{
  "d_model": 384,
  "experts_per_token": 8,
  "d_shared_expert": 128,
  "activation": "geglu",
  "routed_scale": 1.0,
  "balance_loss": 0.000237,
  "positions": "rope",
  "tie_embeddings": true,
  "init_std_up": 0.0436,
  "lr_mult_up": 0.772,
  "lr_mult_down": 0.7,
  "seq_len": 512
}
Below are experts of layer 2 (counted from 0) of a mixture-of-experts language model. Rows are named router (the router's row for the expert), gate (a neuron's input weights, with its number), up (a neuron's input weights, with its number), down (a neuron's output weights, with its number) and show model dimensions 96-191. Each number is 128 + 32 x the weight over its row's rms, rounded and kept within 0 to 255. Numbers have three digits each.
After each expert's rows: a language model's description of what the expert responds to; "raises" lists some tokens whose logits its average output raises strongly, later layers aside. This comes from a sample of Wikipedia text that the model never trained on.

# expert 24
router:159071074093143110165087156175183136084154149120118093102113109144148114106137126191116083092123152139112160061111135085132140131124152152103104180127116101159157146124115167198157086186159114151163161171178133143169101171160152128145128142084186122161168132136141086166129151137143133077
gate0:117121100176135118096103133085122094130153170093094087061139156114130196164060103090101137165142183084145122163177166106088094123137208144144109135136139085121143066133143093142202126108108158139132090168161153189069192152137124076170208095131134139089161163143086114119106183155121078068
up0:129156138075156077219130179151133133140079110140111132179175096114127128102187121089134100086101102136131198136128140125201174151146117143091150156110101144133102182155129096120104135144081068101130126137130091118115111075110167129119115174083191074180076140078134141155148138097137142154
down0:129151120143179177169172080078142125123147162129117114079095139129161121047132107082096138157092061089060167128150104085150157107156136129129160112154154181139094107150092061086095188129070106124133122093116153094092155086188126136170117166107114137165103095105173138156169163096102149118
gate1:146180150096145080120136148096121061174133105120138125154113089108109102129129092105079134154122183178111139180118104194171106088150073091150141127047146124105122132128061174101140052175092110188090149120206137170147129148127167079171112146096141080157184149161199109144148143115117188104
up1:144176119163116057088176155139143082172126131101187101085138066202150156163123140146138045108137151142130151081092143129133089144118117094094154125101159159108085136143149120086127098193125099173151176166118178095184081131168149077158174122132164105128180103138108129166143117136160161155
down1:160146137155149194080083141194160140068167078121174064129140104153120116134090100102164132132137117177067108162129143156102142133125053125094083128144109115205137128120112180175051095082146069168193098076162113126107148130110083126176099119112115196093128136097114120082111143164146051137
Prepositions after participles. Prepositions after participles such as known by, given, described as, found to, plus the = closing a title line.
raises: " himself", " the", " his", ")."

# expert 17
router:150126160119108172094121112077080145152131149066093102128105117151092146135114122082175146158154145095076088056071120161145093152110118077111178141140097090096120110113184165133119116124156167135132131151161120137126098127125093123105142132128115135173103125173116121127101162092175178091
gate0:092177147126181116113127101151055116150116138105154089152138083094099157129108121157146124194128131111114096103107126116111124162122144097126095093185126177162158130156115171098123132137144085156135093185131091124115109163107116108157127166156107072149155118107145106111129107159092141075
up0:146168181152179145156047111102086115129120103171154106148181175135173138169192049159112159121075175142170139179171071126155170061060132085183056122117102095122163075136132144164074082128106113192083114166163142157109141164100136147155106180133078143120141131095201106169152149124166143132
down0:153107101112157112120162059111123153158184068139149154120106067154140118118068089085129083112142083089159143168118119149161189132164108127157096104118154125126108122113119157155145138121125063097160112179111166177133182117136169116076131163195097139134075101072122135197155149102132141095
gate1:154120138126146159080148114178121150109169190138124157135162083185119103111146140115194210158124096113129095151084154132116159106140117088142118142151142066153084142121164176192186159129092114100181169136139125102141151154153160115114151160169145097176097155083205134097131104158109135144
up1:115157117121202093158124127083119095146124104167133139136135136117160139084104166113172176141146102138128042143108117123114138090137132164147086108159152141076131114112089149145109097176064153081162100164156135088106145145127191106164094118179103136097120148111144108064140112155151122086
down1:062133093099160154111090078079123174082095168095122150100121133131106084122138139140131161147105127106191088106124060149175114115190156067069119184063096087152114101090084142142163166127121149088105115135162105114156137120082158120130198135122125180129125114092164138122134163126126122098
Noun after "the". Nouns and adjectives directly after the, especially time and position words, such as same, time, rest, next, following, latter, city's.
raises: " of", " Of", " —", " -", " full"

# expert 12
router:145066077127115176100131150169145107172154181139066133165121106112114098132133069097089171134147126084090130057131114137160108133113131106132163119118110083122143144155165172127084114135141089200146133063138115162092082129106146095163119160072105133163067137137156168118125125078114158103
gate0:149100078149121075084131104154104136186160100164102098064125143142147146170156173177146141155134136141129150108137168184131129041127135101184107142153056136082117106117118122160073070109151137123092135153115104171070106110071179145127117113169149172111101091099110159136113166149129071118
up0:155147173123142167155123138106121109105142117115198170150151147156117147129176130111065117072126159130115141119139091107183123182086119132142123132132138124202118122070071109135174160091088145122159160051142108100138191085194120170081099167140073061106147109123114078172188138110104164100
down0:164145147128113127134105143070138083114139144052076095147141215159119143141101086158158099112107149094065135143134125147109111110136147108121161172122111101157123162077114141198121079083108085198141113143077104091143138119095152123084141176173102097122130111141065169110171161123117146161
gate1:139111142086138145130154081161079147120118107145151135151113101065082148116091190026133132133131178160154069120140105119121146114141109046069088110085109086128152163141093136099186134161124130077137155148160092120152103157120096160092165120153139135147158154079127123120092178152099130143
up1:077164144172111119133151128167087129099101123122122118116063081142185151165075106136147104115168106120105128130167078075146107150100147091065056091149152142078165131156137138151141130140149133118112168087131121106058113115077112125071161131113101164125079154152122139151121198116128101152
down1:143187121111131122094107186120169085141136137117174126139098103145063137113135115169079159157144161100119136143137107143175109096180126100143082088147039131124100125137172096085156117120195119141178116168166111068118156089093066185178104144122097110098121109174152133110095093176175156085
Organization and group nouns. Head nouns after the or a naming an organization or entity, such as company, regiment, station, team, government.
raises: " was", " has", " had", " is", "’s", " went"

# expert 44
router:120102155126082071100152104089137144091131189159179096108102138154125157143115098064170087068084086147088106158183159134162151149111089167081075083171192143138106098112153073097133157135139054113148122160099191116163158142169153132140142174093092153109126084160161125117142092156167089140
gate0:076119132122114194165136128129112133084135078096121125132190116115124164085187102118109090148119099162151077155114107120101057158177087128124125129117165091113123105139110148174186134163151155126175146136118106106132108180103140127097109182079152121098045130196102159063149143127173165067
up0:159123081138135123151095172128097128085158118198080134141133105161121092127128094127176142113189158056127144191176076125133153102102169162126089193162065115155168171138142140172081138139120116120136166097139117137143109094158109124152151115165139115138171100100086128183118161129052143204
down0:104118119111135126144097176163136156127164130172126151122110120117130090151149124129169179110147111125166127102155156167136085133107086128133160201210177108152157140169137164165101134161138131146127200112180062185137061139108146134105053123150135097090155152119157105126089127072150077154
gate1:182123078114142137102093130192086116127094146125083092068118110108130109099135040107127090121136146086112187072116177135185096134106167114125110133113093110139113100127163081106168201132088095168119126147071063165106097103133174120148051165154155139148139164075119096098153178154132109075
up1:091112133111126158121144150099086119090143149077143145152130174149125136188093176105098085117135101161129081158175153101114126181127090170083099147078148120124157114151067157174063132061164202065127183120163120094152179175139060138156159177151123180138128125077165132149132177121118112083
down1:106111149177045110176186100170105129100188072121118119105105143153126077147137131144165136140109122133166088131101107088066102137130135137139123151122140077105072154109106205138126114119075118138102125156134095167135162119131175109093157081123096145133092166104099138132181156187197155120
Function words, clause verbs. Pronouns, relatives and light verbs starting clauses after to, that or and, such as which, be, make, having, becoming, although.
raises: " their", " a", " the", " an", " added", " equal"

# expert 21
router:086096087095147178132124098133198118174110103143135143106081101191158185180102045104122109133126106119106140186139131134175142135104137077081122133104111082119151100128100128067140110180111153110101144156186126139060134131047136168085104166170164183089102193095102124146106094133120183103
gate0:141098124132071106145148146068158102158100153179135135106155119162136098169134109143152126124153064160115203138141103115171126161116107068104162187160165076148112101085143121146144187092155148150127149074170082109108164164122135097131132104098086121105141107116077119114124123101123164139
up0:178129150133081113102146096120084180081112092091153113209187124118121136143173175082147071123105133095151175171164167067130157178143094161150191121129148155095112123150097185100123049134140134117099078175142123099125113093111154130053108142043128166121096158131095126108094086162159108155
down0:155146093119123139150167166143078137165112123188139171163081141140159109157189113161205115128095116113113133136144155110135147154137187100114111160157144110088120140145198132196128154131143078144141119134078119091151126147130098131099152117143109096115182180095128160117121128147126134155
gate1:074135081146089093131119107133114117110084146103176103138149146177135080160097123080124101153118097142083125095079125106091015132101138134115092130075178062147114147178121090108071159105136156101111098106105172092103109152153085117126130097119140134128130121099130209139147117160197104157
up1:199138101124168171145106100129126074132193101102172084065165104126104117153076123121093116112111107217143122135153100087107146151152098109152111170139116103147071119099148102063096156174117115103194163099149096112132166098140161124121137180084107094114108153180126135109159136148110103128
down1:121100162105153129164106172112122079111145129107070125117109167142100180100130048205171121179162117100132126141126092111128083112095162124173093130108141189154216071111056135128170149075132142141104061159068140109139125148132167082145087101147073165170093143114115101106152143105114130126
Prepositions before objects. Prepositions like to, by, in, under, beyond heading a phrase mid-sentence, plus mid-word pieces such as un(to), rec(ipe).
raises: " him", " them,", " them", " mean", " the", " themselves"

# expert 53
router:111168142098166130132143144214124158191107138113119133113125143110086130110139155135116184145131109180121129094114110136176165121185102163132106113156116142087102162100104182175125170090139176106095112111140096129094123127096171108142117117137083135162158119098105104103185139148071095125
gate0:160115202121158097110115159159113123116130081138091093131092102132116149171135176093116117143132110122107143117168135138153071192052135125076213152155168120151145186149156106131125093137159123169077125102145051156135076188131068170152076113107142114158098161094127122121109170103129148125
up0:145126125094108159173103121129064125118105114139129158143110139120121097095098107175163119132115153088108127195194166100087167136130112148117119149139086171172144090108087078099127114141131086104152142149133143098123130091134199141051149147116141072147107094119172111119094120132124139107
down0:059115128170204127152134132102119070123144095161129141145079107151124127143143033092094162053107116122050117140178162097165129126109163121110129123134137133136138087093144158083131151124106182136043138104151110088107136088130178104077113117114149159196102091088148116112080111129159159122
gate1:212138164140155105151142115113119136117115150129159040088190044109092108143155149155068083146088154158138106129139097123125190181150095178111137140110181104123144157050123144085141117143090144181143121154098112153148143169135133099128111150170120166134159116178127063086095156153167143162
up1:127141145101103179075145126193145138098147090116163144136120104094102078048178132137085139110146139130152089124136215108143102125160179093108105144146150177122131143170144115120159108149151117126124152156157098132105035173179083198132061114151153135156118170138123127174111185121124074126
down1:144112125109136107099082167179156140115171126168153119209174085142091114159134170075156115164093112109159137102119137076074089145144137137141110131080125145118133111118126074115096172163095086102131124112163104155133157118151143147129142145147166143125131172141119059119106205153176125108
Foreign name fragments. Inner pieces of foreign surnames, taxonomic Latin and scores or dates, such as -ów, -idae, -icus, Trofimova, 3–1, -14.
raises: " on", " and", " from", "'s", " as", ":"

# expert 48
router:133130144153156135104150161113135160139119095085163099142147079142150127070140161128030131116116137132134175106110104120087077161074080163118106038168099118166156126134146154078106128147135142144129154164089074168123114099086134166118123156108090149120157097115144092094146099164141123129
gate0:129161099194099188137102052125157133120161110135176152182136115096136154109131102138129175124152089121143119117138143108101138170077144125136102077137133140146084133153142131070110155170125139190125127148143179072127073188154083088135093131148113178097075129182125145078176103137099094114
up0:089083140092166093152154190093099066138098152099092134122113161187119153108118154141091071166109164197093149179147123175152132107160081123104140220114143072141169139105159117166148127137103133058116092116092109160103193131120192179158178145132115090139139148101140137144132135085149138107
down0:180150100118152120142075129077127117093102139166122169127174142117137177139115189139094114158159107128104110098108143056121148148183153085098152055109128111106068116104179126172184173115120115157124135071164142129151102135148121115146146157133124157064155169125116127129136107128170204183
gate1:170039120085100112104149114133066124126073145158120141116150172127105119103098124089105120121180113091103194126132103064137093139091164173142127131142146166078130130114150130134115174164087158181168162183108159094080129149146128120069099150125097111145048139126109155176093109073098149190
up1:107153144082090153144102157108131136130183096111151203128110103076137119123106192102124127152139077107204146094138122080077163138096184118104110165163086103116137176151084154150110116128127140115176131109182103120161184143155101111146177111149117112063132140121090112132133147118105129184
down1:113157158166079137113101125112150156093114121139177136122140115127093118125105158143181136097068053142183145148145078183052143170109143155170049119183147103134079151072109155215146149150146114101116142115148117138155129156151150123110142093148150142116117119153145156139110104119155087147
List and table line breaks. Line breaks, often indented, ending list items and table rows, such as after a place name or a final cell.
raises: "|", "-", ".", "\".", "\n", "ation."

# expert 37
router:095152148122093178143133084110120124120127137187132079118176113114145131165141169095107141132129143175082158174189123104160145071097121088180093087200150137137094082115155141119094109055123123123140123121073126115100151116081147136134133092108094119151199082101077079076104158090138086070
gate0:154142091122121135111109090188123151087116140161127175097113110132159135204116148118137127115131121148117105179124132145106126174200154154099145100067115105091135107181159125140114139168121192092187148158184151142114129100124107115134095087193141103115151096035113139108175117171136142096
up0:102144106146136137122124061118165114114126098128158113103087117134134151096068104108147131099159111136094111091108145059124118150161079091146127042196124113119139178138104136127157129115138123161137151180105109175118103136144149090163164209110095102060138109102143194104065053101112162117
down0:100118154137101141147142118184136139133145154129099084068148108153098027175144092141059137150182093171180125155118100112123143114107100082185178112052083110079155137160102121177168130079154118111162093145091151076088150164120108118093091079098118135093131045087055188100126168111157055157
gate1:151146161136125104128139100115195131108188153119140146066174159040109198102060148132130193150138107137133164129148130117135093155162105180123151136172061141146124134073171124146148177129091070115178098098152120138155126122163158113160151122156128145122099115071133141127067113128094134068
up1:141095127137147076107132125119123179177125151067119171165118154082072117098084189189137158111156138090159163128125119101107154121172130185228058122189112089173145139129155065112088102156045090150134079136130129125111135089172133077082174126135125109101073120098077146042121155191139155123
down1:144110074183121149126154051141146110133069106158091091120096113092081093092146111089131062138136128106155107133182032150143173069159187134098124109090097156159124147131057047045095116147115157132100107122150143107169145097135136128116108066104129077104098158133155138155169107106147211131
Action verbs after subjects. Main verbs of action after to, he or not in narrative prose, such as make, take, won, played, hold, track.
raises: " the", " a", " them", " an", " him", " his"

# expert 54
router:126168087131101072135109071159109128095124147118136117121097116125120142103104071063156140172118149095143070143148164145109137231101097138066159110102162133166139164166151119118113166080108181126154140137080151117179131100166117122116099138107179150207079163157100129127110142175136126126
gate0:148142109144114131190088083201157139127117154109095150151112122154140160099082114135138076103172130126155126140173111105096085161112149136151157139160173140194120106141066121192082130087131231162152132128166146146137102065199144106157096119090129138190131143136124149132116116156132113144
up0:069126110096174129081128124069143144181150053157179093134086149141148120157174128101087146087110118105146174167078129130176141092127118110113124106119129138032176160115178142116130123158165085080123159124109116135088128184042056143110194184183088087072076168094141083100171127078139168161
down0:117142103214112147155095070163102160088111100173158136086159127139145165099122085127151106108159132107125082203059089129142110170126133121169133156160161138180141145212155101137093126113145210115144153068185168122150065065097115151118070099100143158150110125148092165148137145166149151098
gate1:080212121141137138089085049174119157073118138169156123139050141100112134165142116170151058130142113112191048104165126146125091138134142145175129142125136097144132127147159153124174154113108121158138071139113129137197120097138112174160083142136147091138162173120170165126091117114077109152
up1:091137169142124135089113142022175075150120105094164163125091145122118173074127148065065199124141174071121147142138088112055145146164095138179179132106140139083150132158049073113120094134089124143086071122141112136069152152168121101114173104138127101116124159066111139166201141100114114107
down1:084228109155192165119166132161065097073136099108131149217117062109153174100181135146061108162129140147134213110127131158154155118118095145102097110193058203139144065157119074060142090161048106109123175098098165110089097136083140117130140080133065101103152130146100158052152126089162105120
Years in dates. Four-digit years after a month or day, especially birth dates before (age, such as 14 January 2002, September 24, 2007.
raises: "\n", " to", " with", " (R", " in", " –"

# expert 36
router:109194111166158090114123181143071136162154097118159093143150136202089069130157112175108139075106093100138195118106105116138108097142096198187129149107118113147098178128102081165118143128148142119142110157217122125164140096075105146082117099108143166117153106157154154144171040080100148088
gate0:147105080154117090105050170055066105150121090106102086091105200047139126153095135116128115130107165147072138054096101133111101108123157091118144118121146142196128109150055176194132105161096050089143104131127083177112174091098097105111112165108111126090111116143153095110147084125196116178
up0:077095104198086182118152103178093169160130144106173154164136059180070107119159124166124130105147096073156108166093119144157121189146131215112099129198125144058127142170172055064128158090144182117129126147093167101200152125123151131094122146123072136067104183122082144152135134123072140059
down0:127064130128092113158141115160097098132092161127126146195112116072154135097164069063098079100104139143119171104118140101102095135141195122125129163147119103174174172120108157150103088159155105143065105160088140187116150170118121203169069184133156211128199100129121151114100073108097151137
gate1:147122090186158154140175194084145211107080075126113116131095157130134136087150166156123120118135149126114138144077103134097141174125146157109127134140147121125148197108093127121097164129121116112129128121134160141181127147149113066092137141147177150123184126207087187203114141114109159164
up1:125088160153074115107170162141164108122122096139170134109111140121114119147122122125061166102126128165104101166174077129110162187167151182110150143130170091156118120069118101108126155122160101170099125133215174186147106166190131055064127117124188099156116105131142183186159108108194175157
down1:100106142097104050090074099152145071145154129180205100172055133142104092159132114094138118126095090113179115085072178119156129085109125151179109115110130171122133079154093103141099122102138186189164150091115099134113149115126144175178115144116126171064108115099133171214054120123174126086
Capital letters in codes. Single capital letters and digits inside acronyms, model numbers and codes, such as NKC-135, RAB11FIP1, DTB, G7.
raises: "d,", "d.", "p.", "S.", "C.", "K."

# expert 7
router:089090094155104151143154166133139069125100111092151122134075145112101097135121152139072115128125079172148151098093066101098143108150131125143115195124158118080045158158097147048122116164087091115111120164144159123088079138191105083112154115140161136091036162126163098136183086144103085144
gate0:105142128151141089070097099131120159134139145149134134119059117113100142124120150184157142153105119211109174091123094114075156124131124170174146088150155222127133122151085089102150140071180078153141174141195105126135181101145078088123158134131116176181168134157180100081086080164125114137
up0:165108135113112111147097150146140242121125092149047122138130137131081093138128121115124102075128127125106100136142132141177129117156148131137122119130119122107132150108202153114136156108088130122100078089074178141126138129175098075153103138159120160099198174181114155111119145104119073212
down0:113141121165094104149148081120190095155138127102084174107152118113157130165109132170129109095144138162096128124140142136135098108111159141138166108130109179156154131122127127184144157025102121156086128164070136180092119128142109183169125145132081147162137108117116130118154136135067161147
gate1:104090144125114075163127114083154103131096136060098156114160112092139179059127107179144133117131124132097109165117191096188149122045175147121172175122122157110134132091112216142089145130080107127120103095092112150146150090152132167134110119170120092108178147140153160137152105149160149174
up1:115161154131102173148102125078132116152093106081191159113203088142129138127120120132097185108138138117082127098140100164164128086177147126143158097132148065073121108077136147143151075143109165148131140072133144087094096138148177176129104161169143200102137123116123130147120133211093080146
down1:111107154182129066151076113110149135118123096111142134087072093133124136149151099141105162181162133145106135152090121106141122129061151155137115145054149061192135097172117175116104063122158133213147154109131152089124114166090102077180177194061189102145177125132204150134172148091141115103
Mid-word vowel pieces. Short vowel or ending pieces inside foreign names, species binomials and technical words, such as o in Proyecto, u in microactuators, ensis.
raises: "ote", "ope", "urs", "ages", "iers", "ess"

# expert 51
router:129090125089071135153084127161132117094087060123142150130159112157185158170059170152082120155124140056051101132090109100151146177131129148177149144117113083119184159128159060132077158109113130135091145051105131162051154117180174206175094100116106123125086201134140119159087091129172147163
gate0:146107162110132092053165132116143072119106120066153125133150104078193186111079129086120122133132106083141145139127170150132159147104137157103077184135128060075137113115185130102100123103126146121060096064175163133180132214134143175136092153075086070109132103120161114116074150148110102151
up0:149131155159155125141080080084147126131111133107112115149128154122145137139097089103131190112125106079114170156086159097096155096128120037142139124052114095119147111086176090155119072073177144137141135083117162138122137147100167131149148180114167058082129154108098107143110128129185128129
down0:107146156144104119148176138152195145126111113129163177133123083105108053134132104157117161138175138108111104144105169190109178093117117143173133092112113126104068124145156122107123126145170161147052088102129096115133141155143117129089116070139080092089117123190116119133106100129141153167
gate1:159095072122174138107110113176133174106082113141139083149149146150127132098078136123157146107081105192119099168069140105182087150146146112084175118119124163116137159129098108130163208092178165147153086102149132144102110143116191163079084151104135152142098110181156174099084158122071145106
up1:112147095124154102124149189117116139144157141145083175130050077160154098048092106162136199124164127127153149110116132181092150178103162107139130072123157089134158150119173153098110081132059099139118125132151121140194100102126096132141077140075140122103161133063138108122100120154255115177
down1:135143134158125190134120151147103073128123150131097124102118162081113115101137106147106177159095140155119207146185137166167117090154098124050107165163199120133127105086130130138119119157119073160098160069102077097053105132162110116095114140145108156124107090139147107112152140120093138059
Word-initial fragments. First piece of a split word after an article or possessive, such as pres(ence), Gra(il), subm(achine), and French titles like La Fa(çon).
raises: "in", "int", "ique", "im", "ap", "od"

# expert 43
router:150129159075116097157098108075094159156094098099113176121129095153123157123090167100147146087116145071158104127134174097162133123123067119131200127094126145096139141135119153187185212131107174127097135161105077135134081158130094099094120105143088154127178127150144132102161134127078105128
gate0:091124198110153115129202141136100150123102130088149154174150131065202161189157144169092155152147104090150094105136158106077130162106096139126129162092093089103167132124119227177142093143151125124109052060139088110167142183149217089122123140121113119078149155112144180075106097117141169055
up0:083130066142080126105118136163160110144179157141128118100166148116095157081091143145106133047155178134114186107135142138112140089155091112139142086159194144151135152114131087133087088099112141122134174124137176104081169136093047130128153137118103101131103105185156090154105151116191125176
down0:155104102144137100147104075103117125140136125161161137136106159110157145139087121133096181121121187082179103136140140135098151169154175132103153064137087103119141086140110077153119097102141158131115102100100068082194141154110162159162172139167035132168150111173147193142178090102139085115
gate1:120115125126156109127145065116041161159127178141157178158112106145087152134162072155173158151119082080132148216103190143091152137143078160133134134132139203130117120214123129079144144084167135139137103151152105100112117132090160102111105096106147090186137134162104115123120097155093148140
up1:125144116143102134092157169042153152120121117116143084131096117096166178114197088119162142159134138142101110161140125154132101209095098093116103132140158150129113191156117077092098108114115140075118101160104165112143157124146100073121124165132125140137161088176102126146128084129096158109
down1:066091083084100102130047095143190097115183173076139146173167107149149109160081120174161146080071134099085073074126206106157172078098094155121177140095089149086149123115074103130099130070124125178179082137152154160088106137122130111139146156145136121145167140179168047082117151122099151154
Years in dates. Four-digit years and year-range pieces after in or a month, such as 2014, 2017, 2008–0, –195, in careers and office terms.
raises: " with", " due", " when", " after", " for", " together"

# expert 10
router:137180158106106078164085138133102182186083132106118115046174140117117168156167112140139168080136114110128145099073178096083121069091135166168185108122152110140104140096128153151092151119132115132137092150116149109070180130035082116162153198123141136102136120126079121151091037154088183119
gate0:133167200166141155136148136113150125183102101172113120114160118090105077161170105095136133157180154134144124125090148163155126078156161156146140106150115108127087196147136168085111117117138150167144191127145184093071142161052068181131188137136137183085105080089123094140157107111129078112
up0:106120157131162068223137093163137141105073154133117128071140129123122107109141171146112126108163118169126126117083135131125167055049101161086176158140170093098073145178069108165132077062114177170101117133085085126112121111118108191142104054126114100122144200105135114123181061119126101150
down0:173120084090175118122124092092174124144108140131182150086156190129156142146152137156183119098130214133091082119099123086093138046134122160134095099129185115132077125131161122161082146113138105122110161106102062100133130177098120128120103152140133159077103034140109116099141149092106159075
gate1:168129152201121106118144157115168176101146142127143131104153125110103174129138154102093110128158151125059112135152128082116189072149118149162146143177084177063173091085176136118141169136117095140151167087116112134075159106161131080152110190144102125139116109136173122111101157164157128043
up1:135163088112134156078085103131179127107103094141145080106125125127099129176137078163072163097112134100114085108133102147097141132143105104105090110112115147125117178164147117171114090145133128112171118147179183146149073101098119096117119135146155113090149100156138120157135169124118170148
down1:136133044120094159119142083114172099156112178176112124187110154119170174149092121071126092145126119097107114115115158113180122154109122156136152064072158080117170145195214059142120115129130115097114121127148204108124116116150154126150125142120135164123181094123182187204166093096085208098
Rare word starts, CJK bytes. Byte pieces of Chinese and Japanese characters, plus opening pieces of uncommon words split into fragments, such as pre, ext(ras), sele(ctor), sq.
raises: "iv", "ph", "og", "vers", "ost", "vi"

# expert 31
router:148162114201110167090141145162144127122115097094135110118128135167142134070109194089138149165119167123130161158117132143110103181067095201128107099120126121133175194107165163096074164155132131153136163086126099172098193092093099133123110116110083144160130169108121158062140170180116161083
gate0:097076075122198121154114156130079127147134121135101095113173160201078101121057170113152173122121121156094120132116141151182059065166149134120153173132158106067064167180109140118150199079087127103118134149130103120152097076166154150090170115138147073103135123150088106187097146151200140056
up0:163209172150076144103146114094167136088122131112140167101112086110173169132185114115082083160128120166164114161135113092064214187092093102126113087129148152174180103091158116120138087138209134130120123151123200145125164169123055138123108117117118155160154140142122141089129089107096115237
down0:131175139108241120115153149117124144068122135130118168105144142150051147113108133177093136131092115137081098131131093142140087145127183132111159149169141103111122052147093069165108125114115144122125058128158180127133163155133077131114131170085138126131157162104117086155131112124107169112
gate1:073154149119060061175186120090101141133147099093123153056142163114146148120161112149078155168195194104119129131178136070112124096103163156144138166150116105142149151159120114175231132101179176162122141141120169141136176099114104151162103097151080104208132129081107110057092140077096159123
up1:095119129120079078196175143105133128135144192142094144060169129154114127077128074155058112147139160114067176174150181140133111111066145167106155158158194125133185133162136086168152138110186123154088139092143156166116153091117118189185159100136147123189176144114041062103093063107135146109
down1:123068120160101088144103148126064080121134101177120095092146133102024147107141139151180172116087105184094174112140123149114145154084198150135129131087114127155108122133212122115106159098144173157169156128124163128097128118114058136116162126125071164156095140104111117144129107166165151158
Table row line breaks. Line breaks, often followed by spaces, that end rows in sports statistics and results tables, usually after a closing pipe and before the next row.
raises: "|", "-", "Other", "\n", "|---|---|---|---|", "|---|"

# expert 47
router:058125086130091178125095134156112118087159140163151168132104102137113113140137095097073108160134124145154100192165123090169161104161179154148108114130167149114065137113158148097139140111146094136124145125083128157127099095139211092130094139118110135095150134087154107079114160083137072148
gate0:146192147174094126087079168164109184094112138193133106093147114208135196150052147168129105170175123074136074131135096169132138138101138132056153062084118088141114099082157137073143150187095134129159166100169117139105159141150053088128048178155138072118159129084153112107102094072167053132
up0:163136087160120121092078100082110150150180084089075128139144116070143126163135100155137149091135080135060107148109089182085095114104100110186086122113121106139139108161114156187089149120126122139171091116051204125203151140162104177138159130128111154172105126129112151117125107095120153128
down0:130095162111114160123118116109091069056119161066172126196092162171138090080146141043140079107099167122179152116126111120146102199070137110133114085176114186108112149095182040101086196056115138153078149172112196125126091144128162110081093170081093154122140132137140131115126099158206140129
gate1:078135073113168119169083148142083113118155083072097101140154118163119114126061095137128129087153118130090124179094117109181119068145094131156176150110138112093112106119116160143114146103092086085175116230166109092188079089145127164174081137115092159105112084104147096131138061089118153145
up1:114146113135183154199155170122025133151134126147117144106119149181134123132040129103149071118120087097086105126149120091125133141112094185101094177120072164143135134130176132151149139083090145171171153110138141144108092094074093082133008147110090110136136080131116074165143089126162117116
down1:136083193130100070166087114135154097141117175154124093131138117152137173126095171123131118118155118170090095121140114109113076103111132147070138137099070142184097110158143129096121089150180143130183154102114091151140142096103195166148073131136088071104150102090186137124145123109100057113
Abstract nouns after prepositions. Abstract nouns about politics, law and society following for, of or to, such as election, decision, education, agreement, retirement, action.
raises: "-m", " of", " and", "ist", "book", "mer"

# expert 11
router:168138189152119123126124103144118130190100208107163109128119125138137089195126062080120147165091153163143155084168158087124146139130116131132141140139102160119171091157177123068117137112127120074109135099099150096121085147143180099125134112084072154085139057101138103152125100085171168147
gate0:139160103071144082152111090031118076155161105143162135132161096104109137069144153121139121138124079125151172106080163112141101100132119125126124150163186172126187064190078137148152136123102102110118184175070092146127119146089109102152133138138145173072084132097140153181125128153121123205
up0:121121115183122155119095196138066152067119196067112084092104131157109166160096092109126115117127203115121130125149072149097188132128131142080051071088074163160119184135125073122131213124128114155138129072156104100141098126186105177073172137098116135099150124126183151100121136100128122097
down0:081139131130091132079182104160187132152118124192137137080115163084148099121183090101140142140085107121141127150115123132108161135153173102135105105152146093097099148138145101120096062133114080147153180106150138133124090145159149061089151172129161141134149114155121209151061170129126119140
gate1:091167119119133159158085139161101071086115139200188177110149113131123153138088129109110144151128096161145109175080138170143200107110143169099187102137182162082117162145122138154141130124141151082082154123128206152107102143083148118079112157109144162216211084118121125180103044105052082146
up1:172152123159137168177165067118141147134118169085115179092116175151158129117136146169113125127111165164155127100100123124127140178074071160160167117125105141144176111142087143100160137158150196138095100133070172163109021107162129084103073132116048083080107083126096095124136092143111109100
down1:118143082100128172130127108166094172143109111062120106101124169114092123127146143120130130129060115085157153084134115075130102128100116203099115112082099095100158121136117131141159128103081104143089122153049121132060091174119164123176141142121117196106152150069121088145187118123210153143
Adverbs and auxiliaries. Adverbs, negation and auxiliaries after was/is, and -ly/-ically endings, such as not, be, also, only, totally, mathematically, Nevertheless.
raises: " taken", " involved", " connected", " available", " linked", " than"